config.toml
normalize_top_k = false
num_attention_heads = 12
norm = "rmsnorm"
rope_theta = 500000.0
lr_head = 0.00696
batch_tokens = 65536
max_steps = 5236
Below are experts of layer 7 (counted from 0) of a mixture-of-experts language model. Rows are named router (the router's row for the expert), gate (a neuron's input weights, with its number), up (a neuron's input weights, with its number) and show model dimensions 192-239. Each number is 500 + 25 x the weight over its row's rms, rounded and kept within 0 to 999. Numbers have three digits each.
After each expert's rows: a language model's description of what the expert responds to. This comes from a sample of Wikipedia text that the model never trained on.

# expert 0
router:456469489544473528504536463457492512517505468469497494502444507524508503486466503504492518484544538549506502529506497504484479521495517510505514
gate0:469470555506497503495472503458483531519514498521504524514520506488471493519493486474511494484475475491482552509493534514498474503525507484532477
up0:493523494494506504486512489519514513480509492454523480546474475524446521493516513541524501490520511503506465494483505493516564512516515492498536
gate1:486494478521521517523478504494487543457504526535519512535495501499477448511588470490547503500486517575455458478522474511485492517538448513510452
up1:483507513531530457510496503524510486467482520528475495509549460491492501512494500484486526531533514473497525478488476478496495470474451467464524
gate2:432519520456530533489499514468484453518475517499538480472483469521524548482557503493486490500465558454506473486465537521509484477481485513499522
up2:518482506528490466484508484512522565473527493511478520503506515465505484518430508491493552487512435518515509528497471483493521520509538499522458
gate3:468495497504529493522492474474560505458561543486531515497508477506496517470499502470528567486534515521491488510507454494518484525520521507540468
up3:526480528501488499496523519516518520515555525467493539516485513498518486477498503477500471510562480483481457538506464511497502494461529556489508
gate4:553488484521504478459475482493536480509540533512553469484538509496498457512481526511472512528510510500498489496490510498476462490539472472543490
up4:505525501494490474477495519490513479475530502491533544472490490492457515498479506485488507497518481488472464500539511533486535481544494543533502
gate5:484484491485486494513550481474506483520472526456475484496506524500460524484502477498523491522508465520571493527484450518497480499493496521485516
up5:464483515497476499482529525499426532514525518544534515477502536494458506502492507516439521477523438552456516465503493485475542500532462494517502
gate6:553475532529503541504510471453515500522495457462476497507501491480495521503485495502507533464489546541463527497531456517518491492508506516515515
up6:501525480490424500461486519556508536536509530467443516509529496505501506522470534507499482500516477488501506498504515516558499475440491522537543
gate7:521491501531481524499550471495471506483489486550502524496517482487505476510469493504498435515492491518496533505536507528498475471464525470504459
up7:529497530490474550504496527537480526436466529492507487526485494481524505493520473481517522493526485495527457497515487521492478514468455465517541
gate8:493454484523495488483522465498496496503510511481505472490441510457515518459513537499471487480511498500483525527525488502466497504468515506478545
up8:517471490463551474538512492464555438509496493534497492458517490512517515530498522480520534501483468449524502498467480493503514517487531467536516
gate9:493498465519530437490509529548495509490498477530492515467534526493482457513517499485570473504519525559514535514494464504540490496493476495516489
up9:519525524461496495523519503466532481501498523471490522538517513505542520517500534501472471559483516481499487476504476472484496525492515479507514
gate10:512466448492486510489484504436531522507474508452509491484441507499485504487484522503503514520510509527495505464499482509462508500484531499465477
up10:489480516520509452523503489508503493520526457560505492503525469513498501537501465512477475477503506458467535539455515475520481489514486500482504
gate11:481498528506496477517484528509548527519473522495528494493480482492486526477492496527494492535518541454540470486469561458494489499476472475531531
up11:525485493506496491499511511505506555501416504511481532545495537509506464473472454480494529444512479501530531470502546463518482510467487469529539
gate12:475526465531473513510496508499481551521462476483523499490496461509505580499513506519527488490554514522474490464503482442465493488529535496483535
up12:490511485500531500489526493541480513506491507544515482480489471528480560489509500485568513495498498509513536483480476484515537532497476532507472
gate13:492471502448497500515515493436531488509505512476481559520518549501450539497524488472526489494473491495498509487499503502510526555524501489497496
up13:497480513438492531482504506513513518502470524522516497501501532508555471499505517543493450496476478474541496526469505506548532542520517470534480
gate14:459471509518492564501534480538543493458463488480507471540496494499496510484524481476540471452539514513515502482546470533481502501522481541521524
up14:438507488520497534491483516491480510494516513503461493497484459482535546518545486458508492455515525504525484521522508516526487511514454502498509
Personal-name pieces. Name fragments and single-letter word pieces inside personal and foreign names, often in sports tables, such as Alex, Kazmaier, William, Joseph.

# expert 1
router:471494440515519532479474512474524459521517483510537493518513485546478464528500473521475494487501516539494526486477440548444494471465513493520461
gate0:500496478470514475522494487492514521486499498484439504528475501496457501439536482520496526467537539530522506480506546482512532524491466486490486
up0:506492515491488495509541492496479456504449512517521505459467481523498543567500523475538497505522522439474515544484477493464486481531552500501532
gate1:501523491483452545446494483518525461530500448521484478484490502511514458496456497474472550486452498496534497488537503497487516507474536478500519
up1:533478487544465492530476522473468506509508511481537488543480473479453467488503467514491446490504479516532511449448525515517520521537487481461517
gate2:478513515471510499481471525504497526501499508500493464471476526499525488497465518478504475528493509516510506459465550463519507522471536484505464
up2:523467478525498467500534501493500454548534503539513528506529502483511530460515464498510514508539510465459525545520478475517522498497463524498516
gate3:522496497463484495520460469574533494525498513542493477460557467485483532502536488462443523505535484501495497482487509506494502527476478476520451
up3:519504531495495465504451499534504525533485500502521510490530465453478519511496488448494464455493508503541473499488524446518490499545500464518503
gate4:498550525475545514517557497511460499538477526529496462515514523526477515504555529539486487507507523498507483523453481494531525473513533530458507
up4:468505488522495476514525479467510456504513543556505462484482510525456525522465462495528503532521521514519517497485468528496479510507459510468533
gate5:477451489500475492487516486553463520462494496522511550552519480529490503490493501500490454517489470479555497494451538518475485563558504521551466
up5:586500481501450502510508503528527463501502497518486476499493468462534557494500455506461501486503495524523528544518504509485502462458512471501494
gate6:475500520541507442510535503514457499506470530480489489483520478513554549505452499452493468506511489494481515496495474463521524503513510505526482
up6:506551518519455518502492503509493519502463484512503494468479478525521507499537475502500486494524493486527471569495490564505498505478515491459518
gate7:529491540506521493486514498535493506485474497497495499516487511485511490453496479524511467481496503505472503532503449496566539529515491497472478
up7:484539533547477495471492495496476550475498527508466506473489512483491485520494499480474520517476471484477479469509515517511516461519545506526503
gate8:472498501505508452502441446458513521541540479518506478562493519493516510469485502522503499486497487472509467499504507485508490463504493520498506
up8:493522514517527512460564528524513478452505514548504500472446444517524496563473503537481496465478539502491467490532532496504517504512544535463494
gate9:452473484496505485479496504504508520477491538514508446491519538559461555495541535499485532470496529524505495519482442533508472489485497516500500
up9:460499503517474514496483505504477528518504505460475468524494525500514470486528493485478488526465501496498524519513466511481485501497505509489482
gate10:460509474492458498461483512492468456516516438463522533492488467559478487509512445499482517528518516490484500506511515525526508530482490527526517
up10:551531522491524495500528466478517476505535475484468476539509473520478503506522472551479477510476521528480501527511507518534489510572499526460481
gate11:555429493491485520498472516494491534493460536489522474474519482510510485494480531506498495486523535528510534527529494498476512488493527479482464
up11:530483472479473474510451525545500478535539521494507465488507504506482523515508482499484445484477471465495487484499486507513507493514503506473493
gate12:502479533497481510469479538493488485519468509552486521491499468518499476497518477469504484504473522504550498514527521498464496490509532556520499
up12:490502503492512533485488513486534521495455521528531515461524493501501472457510549499540476486473473461515489505502502529480484524483542515515470
gate13:493460504465482519518509521481499512475493511453503434506519535463499548492501507513499511466523538502445523508517510458554507505505514537473509
up13:451517469504545495476491496497532488519494485535520564531455482535512495508481486485516540530486498504523456486500473539481525496486472496488522
gate14:514515495496495478463482542463480492474491519477516497542502513560516521515495500510540490494452519481504481460495541503468524522503547522542531
up14:510472477516486520484488470500528515518492493476532477507499466427487499529507493500506468490506484496494468498479500479505477461497531493485495
Biography clause joints. Commas, dashes and connectives after years or clauses in biographies, such as "in 1964,", "After", "until", "and later".

# expert 2
router:492470449518537537480532512446533470487473513489529472520473538523518507515499532502488508477531512508490490471510484509483476504482533511554483
gate0:496496471517477512502480460449484492479524522453512537540514500515483503464521535550536507493517524474506504497533506489533476482519500548518525
up0:515497540471538515520476477506499494504503517449465455458495473521509538492516497474491506481502512540469526526521519464490485499518518525482534
gate1:494532489498548493478513505535471479505525495514482501464496479479498496485492488540529548489504494450540522538515518526520530530502520484488512
up1:497480523497477492469494525453536524481526518512475507508501474502473457543537507470531471479482503506474466492461520470471499517508506527541488
gate2:484489497518478515445498511523493465484567485479504491546482489514481514449493520506526520502495489498555471495535545516501522532514504548525447
up2:490505477518504473487487488492536504466550502488516513495471508470467481491543521485546496537482512516453530473501472516531461512480508464542531
gate3:503543469516496455466464524487507471522538491524481493499517487538532478530507462506467510494507492469519494458509476504477512459543522534485552
up3:487530465559503507480507508500496519519450497455498520468469456502455489520517519459521512509461508504473508522492502502500488532547505497490511
gate4:498516450574524485453533535543489520509512484540505550524479512479503531468513501503476516515504487502513486536459520488525556488479528506476504
up4:480463443563492505484486497559508476531508495483503506527505477480522519463516482532472502477503522515543503499456523470487513470477521520509480
gate5:469497511495500518493505483539492525515494531451478529460501477459489478499468531500525545490502507486507472492473482528473505502504492548531457
up5:506505513471517525520491518523451523518551526493491472513470510540538528482481500462484485501471496492504526526544503520525437538497461492518514
gate6:518543480523511503526454540455470476498525541487502454493545498533459465520482524482490512491491539479487500528510511513536499493547507483464507
up6:473552548502508493495543488465470473507503506440507486514545492458492536515513546523468486537531475482473507515547465514506527536489475515466524
gate7:493467500474498523461528502526493447469525531471560484513495505483538508519474487513506491539542504513479528513474479498467502531534526531520483
up7:563518544510473453499522540460483537515515465482517522493515568466479522522495510464507490474513494477529470517499529498544485478540488536492489
gate8:466480485473464511515512501481496524512545507527499476518501499500457497503519494520497486469514511520498492498498455507453511492479482468523521
up8:527530486533461493512504475483480489488501534527471505494487478518487526530472525528499546564488475480486492472499493526529446484471502532518508
gate9:509507493529472515510493518484488499484523468471497502503487478527489461548471506505495523524483523530527468508524484492520493539482455504507479
up9:502515512518497514567553542457534521517497484515493495533502453530514531512492483515464531517475485507478503494496470465518481516480488500499473
gate10:475445487493513495488559515498468504527519489465495531560521496495484520535503500498499500506499505507506531518561497518500462488512545456508527
up10:529531521503484465485498505512532482528475510495535490486568560522501504458510481471510520519512496509501509453506493474484488461481494528496486
gate11:521472530443506504515520532473493534536517471481495532455538453516520497478462491514484512524489486552483535487524535497522495505526493540479464
up11:512478501504538477493448486496496500504510537482482499508529519505473503502545474535513500464500498500513529486478560501512512570461549485502484
gate12:495458516460552533533513503477516467489513479502544483518491446524506486534523478459507464497528472455481488514518461550443514520502504483503516
up12:485532516450497492475504479542532525479497528493490457470527503496479503512494507490482496478499483509478496523532537484536509525485525511482520
gate13:484442520506465474516515498464481463526454527519475524481475496499519462500458474500504516512528463527520457436496497497524456523481461478488531
up13:512460513476501503488532491506462524525465513508471515485500525503488504487479471470512514484532475530520507474515512528517462523503497477491536
gate14:530504512536516506489483503455525475502465519505511495477516527500499521528551486449499521499501472519480477545475501523510518518505496498493526
up14:503505493499467516483480451494458527500492506467500538536456518485459480472495500516484478516516507462498511501485559494516521506508522501500526
Articles and determiners. Articles, determiners and prepositions starting a noun phrase in descriptive prose, such as the, a, of, other, several, many.

# expert 6
router:482491479503517536446549475498549487467470584479493487480515504532467473527493504543469504504509499508543501482435464533497511539502481501540479
gate0:452490513517505515460510505478525465485516483463462455542499530475516489517462550505495522497501533536514500543505447511482476526510512495548493
up0:521514531527491464471465422523509474499477456524495499479493522479482504468527477462497464513462505481524538473492498532530483531433466514514472
gate1:479477507541505505492486515522504498528481518534538523454491466479502505512519516502444541520513464486515540465488512476489505515427486498534492
up1:524503515471516487472483485552484522518529526451471498518481498507518501493550491528481516486483563468539480513522519496456512499567548515486511
gate2:497496493483496510504498515458500476506489520509489505492524486494484517453513480498514520488535463533524486487513491487476513508487501505486534
up2:534484507496506477509488506538495520495503456485531517487453506493488494540496513479497530510523526456495532505527487503500498493500529468517509
gate3:549515513513480484463503548497499496507479432467517545483502507472468497512504521545455531493562505501511474479508479546506532556470517526512432
up3:488522509502468529524471494508521525489494538546507466478535505522487480470506517488490541521513531502506489516476508494526534468513505473540492
gate4:472530499489498548463534508490473469504497516526492495506470465530480492531492493495523517503532502509526508503486493498504521532502487529504469
up4:512494470499527548517503468490521504523510520490476521468499452481507486488503516480503505539478496520493493515465486509512493484503524490491522
gate5:491446495482523476500488461503526488511483476490493489504520516512521477479487459493455506519550488496519482495463518495511533513522486510515484
up5:479497495488528529487482483475487486515475535539478519470548531543507485493515504481471531543500496471522511533498500493501533507521509497442480
gate6:488504519514516472538529466517537484552432492501507470503477521495508523503485516480506466486465504493532520476506547508483509496549502451517501
up6:494541530505535501479517461483526501543456501533486512513528540473499524511469509496501516480500497549506509498528555494481507479540489491539506
gate7:464444518447473472486511500541468517546461504491488492527487509489516513529527484514513506516509517481481485492534540504457486475469500486498480
up7:501544530527525477502525496508506512493501467493542515501497449489481487499508537471479506531519510524469497523515464533518501512508471478472522
gate8:549489496557492511449499511510511541538477531510492535497466482522501454530540523518457499484459521498525493523482474499485525481482512546499495
up8:475548516510525479555499472436472495502513484526526456512536575520465575470477508524560479464538532512438512505534512539495469508511477484520499
gate9:496497490468509456531485528516556495496531481537507486503452501480469497485507525509523544498475525483457443575485495507518521475487487507496542
up9:516508471522540458534539521518496513544484488542517451489551509510560511507488510534524500501487534490518519524538427480491462510495517494501521
gate10:472508504538554486533517514492534552505485546503488532501513502521533528513500561503500443494498475474486519477523481501511528427470507541475476
up10:481493525527526493488512541475517534512498545489496515525528515534509541481472523500519458511521515492479504471494517465516488451495478562495504
gate11:491497440520545505482495499511513521484475491486510498478537500486470515503551475515477526500495445522523506500530517538534507464510486524515547
up11:518470428512494514490513500495521511518523513532480510470530450487481522502541476511462473489507492507512502472548539494495505493546516512552555
gate12:421508553500534562484487527506538518532482458481555508488545478510530502513498495481511476504509472454493550494480512478542500517463528510495497
up12:578513463528499514511522492564489532473509513517507472477513486504471528508472519478492523493489537485470472487509484522500515504522507484489494
gate13:478490499520485504468546564521515533508513562475567484513503485428505506484487463519515487515496532525462460508486488526489490525491489498505475
up13:523477531544509485509498510515515521503519462516574474513459490490523508496507498525507487526522525484519502526482468488520508492444439455537537
gate14:483530520531491510515498519543501516493498503506460550510529466502501499520492482507528508503529506506512476503475494462453497552508542442480514
up14:472478549487501527494522513481572491523511543521540494514536470514455532490500518482498507486479529482499461466531513466485534470480526488469510
Topic nouns, suffixes. Content nouns and inner word pieces in technical or general topics, such as water, development, system, building, -ation, -ism.

# expert 3
router:509520472521526503490475468511502474488513526504511466524520515487474539495480512446520485499465555541524476485509478518468518492497551485498476
gate0:482511491455498457520519489536528515472476488484544468503492529517502504483541552527548531476492488512483494532485470510506489536503523531502545
up0:551509460494501513491503505532510491504518548495484533514490491492488522523503508486494501512467546507501476534496472476510509518527475511531492
gate1:487539526500465558477523526499467504464518489497463489482520571526506539512482524516471517447510518502478540520504527510516498518472489499468437
up1:483414509532484475474517491470496486487500523487469531537491523547518551500519499513483525540490475523489481524473517502504490503514504496504446
gate2:478495485485558510533463499469473489498454536494509507536501542549514521526529488489531549512512460502498488473475485525474510506488498476542463
up2:519539494478504459492482499475473472507529551472482483495476534439507507532510480457511534515477541515533517487536496480501445514513507495479503
gate3:521490499513493490513494519499471554495499482533519520509481463450461532498495492474458460483525580515544521523490428497493502517474499456506499
up3:532460513507490472476505461483491515491475459493477483430538521503496500505472510473483548517519496505489490525526525508530480496546489502514475
gate4:523466484510494538534468500476532499455495510468484479460530530501487502488505500501505511496533468494512473545482536542536548532493503490495554
up4:484530554526485523485516490508479494522526484558486518524518520451483498507513531498538492502478517527570518527503496541513530512488486496534486
gate5:497477514568477475508497457495514513506505532502503524505478511513480484539479470485508492524445476483521521457479500524501475470510458509478474
up5:470451550503503482515481479506489526473500514494467500529432465505496478490515512475483482513502465485481475545513511511458488475488456487487471
gate6:500488481551512531496479499563474485488503449470541504489510482480492486513456462554520483480530513515474482482469492462471493475531480464487469
up6:536490507490486493459493485551508507497505475491524505451465511517502492534496492481476519500566487511489436523480472538512494510491474500472499
gate7:494467498499497514516477487492557524540426464443513498503530478500492475469477501509537497512503496488492531504518567496504482465513450507518442
up7:472490494451474505529503507530513514547478505460527478501521499496468526542482526503498491480483515508511529506526547482526474530526494474501492
gate8:511485466474520491512512522496507475511478502484520524512494472506535480521526480517509524501513496522488526498465518484476470494498506480496499
up8:475484481500511523535482485498500478512499503460506527479493506526529475504501515472506526497468510515507531484458494489508467476538518477508455
gate9:503464488487482479479473507490461485506491498466487510534543524516489543485466497515529535463488517529512478531511489504486520462520449474493512
up9:486500468472518565542502509496516534497487513491504464476497502496471524549492519484449503441538520511501458491527523497510470516515525498495513
gate10:461448483513508472485522506476498500475453507499491482512482515530525478511544523534502518502464528539490504537505507537477461543518504503477473
up10:514498493473508530527474468492478529495499487521543501462503530465504532488498489424485537520511512501521524433500525547518481500478487513502500
gate11:490421460478472499498481486465459539473507559494523519496512500521473490499532528490496439479456448509496516499443527528532519515497494501548492
up11:537564531492505485534510489524543476497506498487487481496491484501517494498463452501536544498551514483484497492540494544502535480494495512508497
gate12:479493512507488476507531525509488509481507532527501468541525552520498511489483476487513497519475518557494504489500465517488523534545449503531510
up12:479480501472521527494550499505550497545531468493508451473493503530493555521500483461499475510493538465482542485508502510483487510503464519507500
gate13:567466534527518476470510498527522522503508478510490503543474504457469536566521502493457516476511511564456497513471517494507497481519544512502529
up13:486521458511486522490511523486463502483444521499482478470507519540521483481544481446475457482519482503527506461543466506526511517498491475507478
gate14:529524473521522496502465513485514460514518496486489510491516466524468511538474586437488473494485505505470525533511488536531490477522509478495527
up14:502510464509482498492480494489470489514503479504441463526497491504496483541458497506523522514523465534449518524481500497506466484499480513496486
Line breaks, headings. Line breaks, == heading markers and coordinate symbols in page structure, such as newlines after "Location in India", ===, N/W.

# expert 5
router:503492494467503543483521494462503479494506495526536488521506500524516451528489504464485484446486558521525477469478457518521537549490503497520514
gate0:459505518477491507513494512509536519489488521544500519478494480514514537519549516515493479467549510461512511453514508475507504493521491475500540
up0:531519497502505471538472485503505486481566504486487476518474500443513505463476476471477520516476524489491506516456497460508517518522483502503520
gate1:493503522481503520547479477480508486516540509482439544437513522490457534495503483500532497476504481521533553536462482501501538475468493479498530
up1:523505484509509515465493493537508538463460506509524489500522495521503466516494495473533490507512466475487463483516551488473476516511528496495482
gate2:471487480492505457484465486501468541520501524447490524508504492464487475511528533463487543528500524482455490460508471477492494524504501471470471
up2:535510535489509503550523469523504510495492524515450462511468506480453497498489464483566450494498454489531513495479568484465540500480487509515490
gate3:508504510491502499476471552441517496559483529515517514487520518523518484481479493488521537521512474496497492481534452488513519501528512486494425
up3:476492509503509521500437525529492518482492469530510530515502512479481520499539491478496452516518499477497517474510486488514484494487472440484509
gate4:501522546501497522507517536504477515502511509467503494450490497541481502542515479531493494480501504469540522481491517496463494473494519450503519
up4:500489526440520537518472511480541494518521510459545465455471525518445517540516502526489496503500453474488515454508541478501501501491457437488503
gate5:492525524490502470489477482512519521493493459504508529476456467498485471558505486529518480505487503549476467514499465450483489531517529444494524
up5:463530511490535464518481490521501469535455472512456538513519515494505520512474529527511484511515524523449558479469480499471504509492495479503486
gate6:485475450468477524495514540508542515521498506483507492528519508502492502486524547512495470457459530505552525483502478535496509520490515504438491
up6:475522468489514442521541440518490521505544492531506515493487548482479516482461504503516500498525481520476519487517483566497481506511506510502522
gate7:528533473487477477526492482523480514501497471476498497509551470469505471495496531505510476467488525461500478486535463522485509483486514516484553
up7:494493505516510498459485474484520509516556531528475521502460474487556542528501485529501516499458471558502535479509502474507506548503530493468528
gate8:481514485503484526459514486491530491481506473514524496496496497526511439467520492519491517480511457500510494484508503498501508521489473511484518
up8:468511480485531489504472496476457466524505504523496520467518490511466439478467480498547479489534493524525529506475522506497476538513475498504506
gate9:434469501506475466487482533482452491533495540545518515452517507516510482509501525484480571517484518487515520500479518455520507490494465496504482
up9:494524529516482498494459469464495473475495494503549509491474502538461523506474518542542420483506480502461471490489503519485506525516455498513509
gate10:505464489498463502484507495556504472476497507479516483504506500527483528512487511546530495525491504507508509517494480496518490515534451455520494
up10:547501505499473517526458492490509426498522469525471443469561505550490504495519477508520496483489505523533532487478528493507508502522490497491496
gate11:471443526468505488527493456528510517480523522507528521530448525511505509467517508491501509461534513515510496495489477514533536482496473500480460
up11:476507529506499472468474535526515532514499505482473545525511494482537540517522543499492513452508530502512503514464467526485475528519454513523478
gate12:503503525498503520481523504499510470576536486536517529535518506509482486477435541483517511476472543492499468468519495495477475478480504445492521
up12:498495524461471464476531553487513508501522492505516516539470532511516509481448523505496519442463537512507460481512501513471513469528506487496538
gate13:452476499501528465535521491507464461441511473542512479464519490495512548501493510520512506507549477523469469486462479528506499494472513451500541
up13:486497485494532517484517508479490467488496503509576488486502510483512520551512511533482467507476505470526523484454483555471524485495476500500535
gate14:524490527508477529462518499475526488485516480497452488535494487539524473507492477531530512457506479481462498510542462470423494521492529523495518
up14:480449493514481522531504506482457534467527510549498486513487474516450509527504463502526494472461554540491500517516539475486523526513498500457492
Media credit lists. List dashes, pipes and quotes in album, episode and film credits, such as "- Directed by", album, vocals, drummer, ISBN.

# expert 4
router:464521520530529529480477496505503508501488479490483487511520482502505510449478516526495516478481503512544494493501478517509475538491504535504456
gate0:444513509524492485451488497437435468471493481514546476489510528490498503524487534498470508492503526518484503516512472498511533453506473488477565
up0:546489501524497499547532477528489511531518508478506485541522477547482513477522460477508485526537520489526524457483500489514568505515512510499463
gate1:536477494484455531505514501482525490532472495489527556483490478495487527499485468503541482484496493517540478476493482528501469541470526492480485
up1:514482516519547533475530500454523482488499470451466544502484497463515489496524477484499496533526493514492508486503479535505526528472486489485512
gate2:461503494500493498526454536480431490514458527515467475489522482509493472472465506558492504487547451502500488490525523495521480509502480510480444
up2:518539482516508485511537467474534486561475529521495526508515506505504483465539488487478575471511522507474480489488508486513501481491510485540536
gate3:508527529515507510469506520477507477534490534482481481481508538520523472477547527485477497507534486539490528505530480490500510550498465494508492
up3:524504490488497479492456477504494484496492508465482482491555509525466515501524509520530518476504507466456517480451474493550512483491537495476505
gate4:487489490517523534484487525518535493478472517482522480491529505481499521493499522503496530478491505553528475509525498467501514542486507508506501
up4:561464501464495464483445502530503520519494458488504511526509461539492537498519500522454493545556534477507550452530531520519490479522535492509503
gate5:529513542510479538525487536482518460505500482507505484508511505533518499503491494506512570489517494441503494532518504477460497489484449494492492
up5:488478491464514517475494478530487546459476520463554561493498548510481498473508475515495503506518513523508500500515501523533538520524497481538469
gate6:514465494480512497485493486500497487451515461540517529477458523437545524524531523499480482492479511502493503494455551521516531502517496534507497
up6:519544490520492470466492521534493482553495515491505503490501503483465493482488488485531474513518516473482492506467530507483476481472499459492545
gate7:550536508524522504480468487485516507459526543504503445520477507486519459464565500479512538491541508480557473469538521496531483537481463537500527
up7:511505475509500506517542517439483497447493517516484516495505535506503526474523466489506456525499535491517510463531513478525477524485523514521496
gate8:460538512476514488497460504471489495499528488463505480481483477481507557506517543521520483518526515495480450511460495509475534528541503515481536
up8:485497496474473476505473515525512527503502491515493503515525498510488477506539539539457501498491514495478455503471565500489484548530466513538521
gate9:500458499522561533485545493470487531520481493479510507472560484518488480494472510528525498493477502494483507474490505498497536481483512517524516
up9:491496537495552500492587513478541548482507500502485487507516492537515450530517487491484499493474462482489540521466493510496518489470530545509495
gate10:541529530515494525474560490518525533529478497530485500487489515550506518496480466520504501481469527485551472487445515487520512518471484503501512
up10:479478517555480515537516496477518457502487536527542562496519519512500473462519515427531501507471430533493544482542503505512481483515515505526492
gate11:480512496507518497526485475504516531515502461512495555482456504516525512491470552497496517485474496487522509517486521512508469527495464502498495
up11:517504510513525458448531479520506532531478492509498488494471507511534532466453535504474511498526477519511512485476503495502465539537501522506475
gate12:508485496503470516495523494518492523506526469459446525474462504455462498518526488482507466467509502539522507479502546495492513517507517486479491
up12:500512525537481506501504482488499516526483530448480476487499522490508526509501470479532479537497522524547538482533515451481478496561494493562555
gate13:454526506511525480507466508494512532500522471483486479544489484494492501440500504511514508480498507496472490487508470461475455477501449491518512
up13:500468486486488502474479490433524509564472497521549482518509511461501511503451523501500495492546537481514470509528488516517478492505472520513501
gate14:497505500494484488523529500540486507533514466468474508499497493489463532480518528490483495479527539503561481533544559499475521500507491493493523
up14:489528556484519487488562517490521503451495515497502527569469503481501477518482529497541523513439508522463546454460517522490504480507452519515505
Sports stats tables. Pipes, semicolons and score numbers in sports career and results tables, plus words like League, Cup, football, 0–0.

# expert 7
router:487476498496490492479457464455513486498447513489524491551488519512497509503494487494511497471506560533487497482501473521462485523539482495530482
gate0:529522455496519484542539477535501489479530538502490545528465525497529519513505470518485492522531509503493527508479518523518472541505514498527491
up0:489487487466469484503484457503487509501532496541533467477472491468552506494497507501496471461436527506503527540503499533513513482529490524478493
gate1:554509516506556530536513497490520524509487481554526500501486462485484493517519497491514503475467518488550537475503454560474470503540502546504507
up1:521469467492477544487487511516516566528482461494538523526468476508494498516496510487469487523487493496526505515553474504452482497468484487504524
gate2:476522477499479461513498513486516474518523516491474491513516501537504499547489480469519499512501517537461507521515475493465506495495527522538548
up2:459536518506530516499510503451511488487494495505496474487503468501494490500480480459483452472466488512485497479506508509483481489483475518503512
gate3:496496473475482497493504501525500445504505492573491510513501530469495488499523526497503507465507490509501520468530514525516501470464494522506493
up3:491496502534500516491497512490517524494479553475483492497455466453489545513473528512493463528499503485495534508508523513482509510493508535537481
gate4:474491490499516526469450474496485514494439499498510505483504489469514472475495509540541461536561498493512534497480491477480508495495500501529511
up4:493529509503562506498520498476526499519492487506511532454444450518501520515512511489529498515522446534526516424524499544459555503518473508564442
gate5:484495472495512543464455552512507521454475481456478507535496513551527539487524469513491485496574549547545490523494517504508509507500491527476491
up5:479506465474526515462513504526544524488494487476441481492527475549493486491506510511472531582531485529546485494500482494556501472485484479576492
gate6:492493466460454515484477477467525504508504481510487504485500497495488545493457451460512479468485526447452483539518473494465455493498531482525501
up6:506505508475500477525477471505527482477513503484500522513520529501519451489524538489505507526516507483505554475425526500546496497525501499475511
gate7:461473504463523489548506523483534540494508524506484505545496488479470493520510531530504501493458458491527420507467470467484531510447495522526522
up7:506529516526502517490527523486418480503503525473488513530525480533510509456478504505490501489501500490476522473506469489507481489490499523484460
gate8:513518480544460496509516460521455514467493472490465512490507535494493461493501532514449520497482479512496518526470488482497513509497549510527489
up8:549462440523516491534511445508477468481475511516471528526535497502507481508492519513479460505529544516489499488470515519479500472506465499553496
gate9:459505494527532496494502502481545500487535562484479519515495515511494431523510461494506503468522531529448562512538500505509491512513522530536531
up9:481503515506460474491510497488489478527449454467483496442481497485497539487443554465515517543464497461511530523489525521450499484514469522558501
gate10:503521487512503477477524490515495474441482457537490504474527522466523482527454491512481480531528493522498510512500519502517472512462528453504490
up10:491514495476492534502506511512492480507526469520502497509507529531488459484508522494469486524545498517537505490484522518568533538500467486488512
gate11:462493515499491485481457534491542480524468523504459493489485521524531468457509461492535470482516481493490519505539547522498465468562478517498544
up11:510504486485529510485471507485518475483506504530472481504526500494526479451483448515525493557527500537497472507522526548474537471501478469487515
gate12:517445516500527487521510511472505500476472446475576496502499536509554506514490488507500508507493532499545495528455511507510491474498466526505481
up12:522561520453481491470512502514472517513523475491525520503491483464504474543552463489498461472457500481495452463500488486550458523518538484496514
gate13:511516532490507490493495471488506498510479519515475451477484490519509502461516487504488505462480511448476489495519520502491516498507468447469492
up13:485471465508480504491532484460503516492527491523503508569498538474486493504495463530502518543508452498501545561472482487486475474448532558504506
gate14:488485467539503462522480502484482510584492482479478490496514542497482552521515487504487465497508510490484482524490480501455516462490471467514555
up14:514460506503488528522492483517501514513472487512490498494554527478523511502503504513486481481491489472471502526518461442481507477529514503499549
Narrative pronouns, apostrophes. Apostrophes, possessive s and pronouns in narrative or quoted speech, such as I'll, Johnson's, him, her, his, would.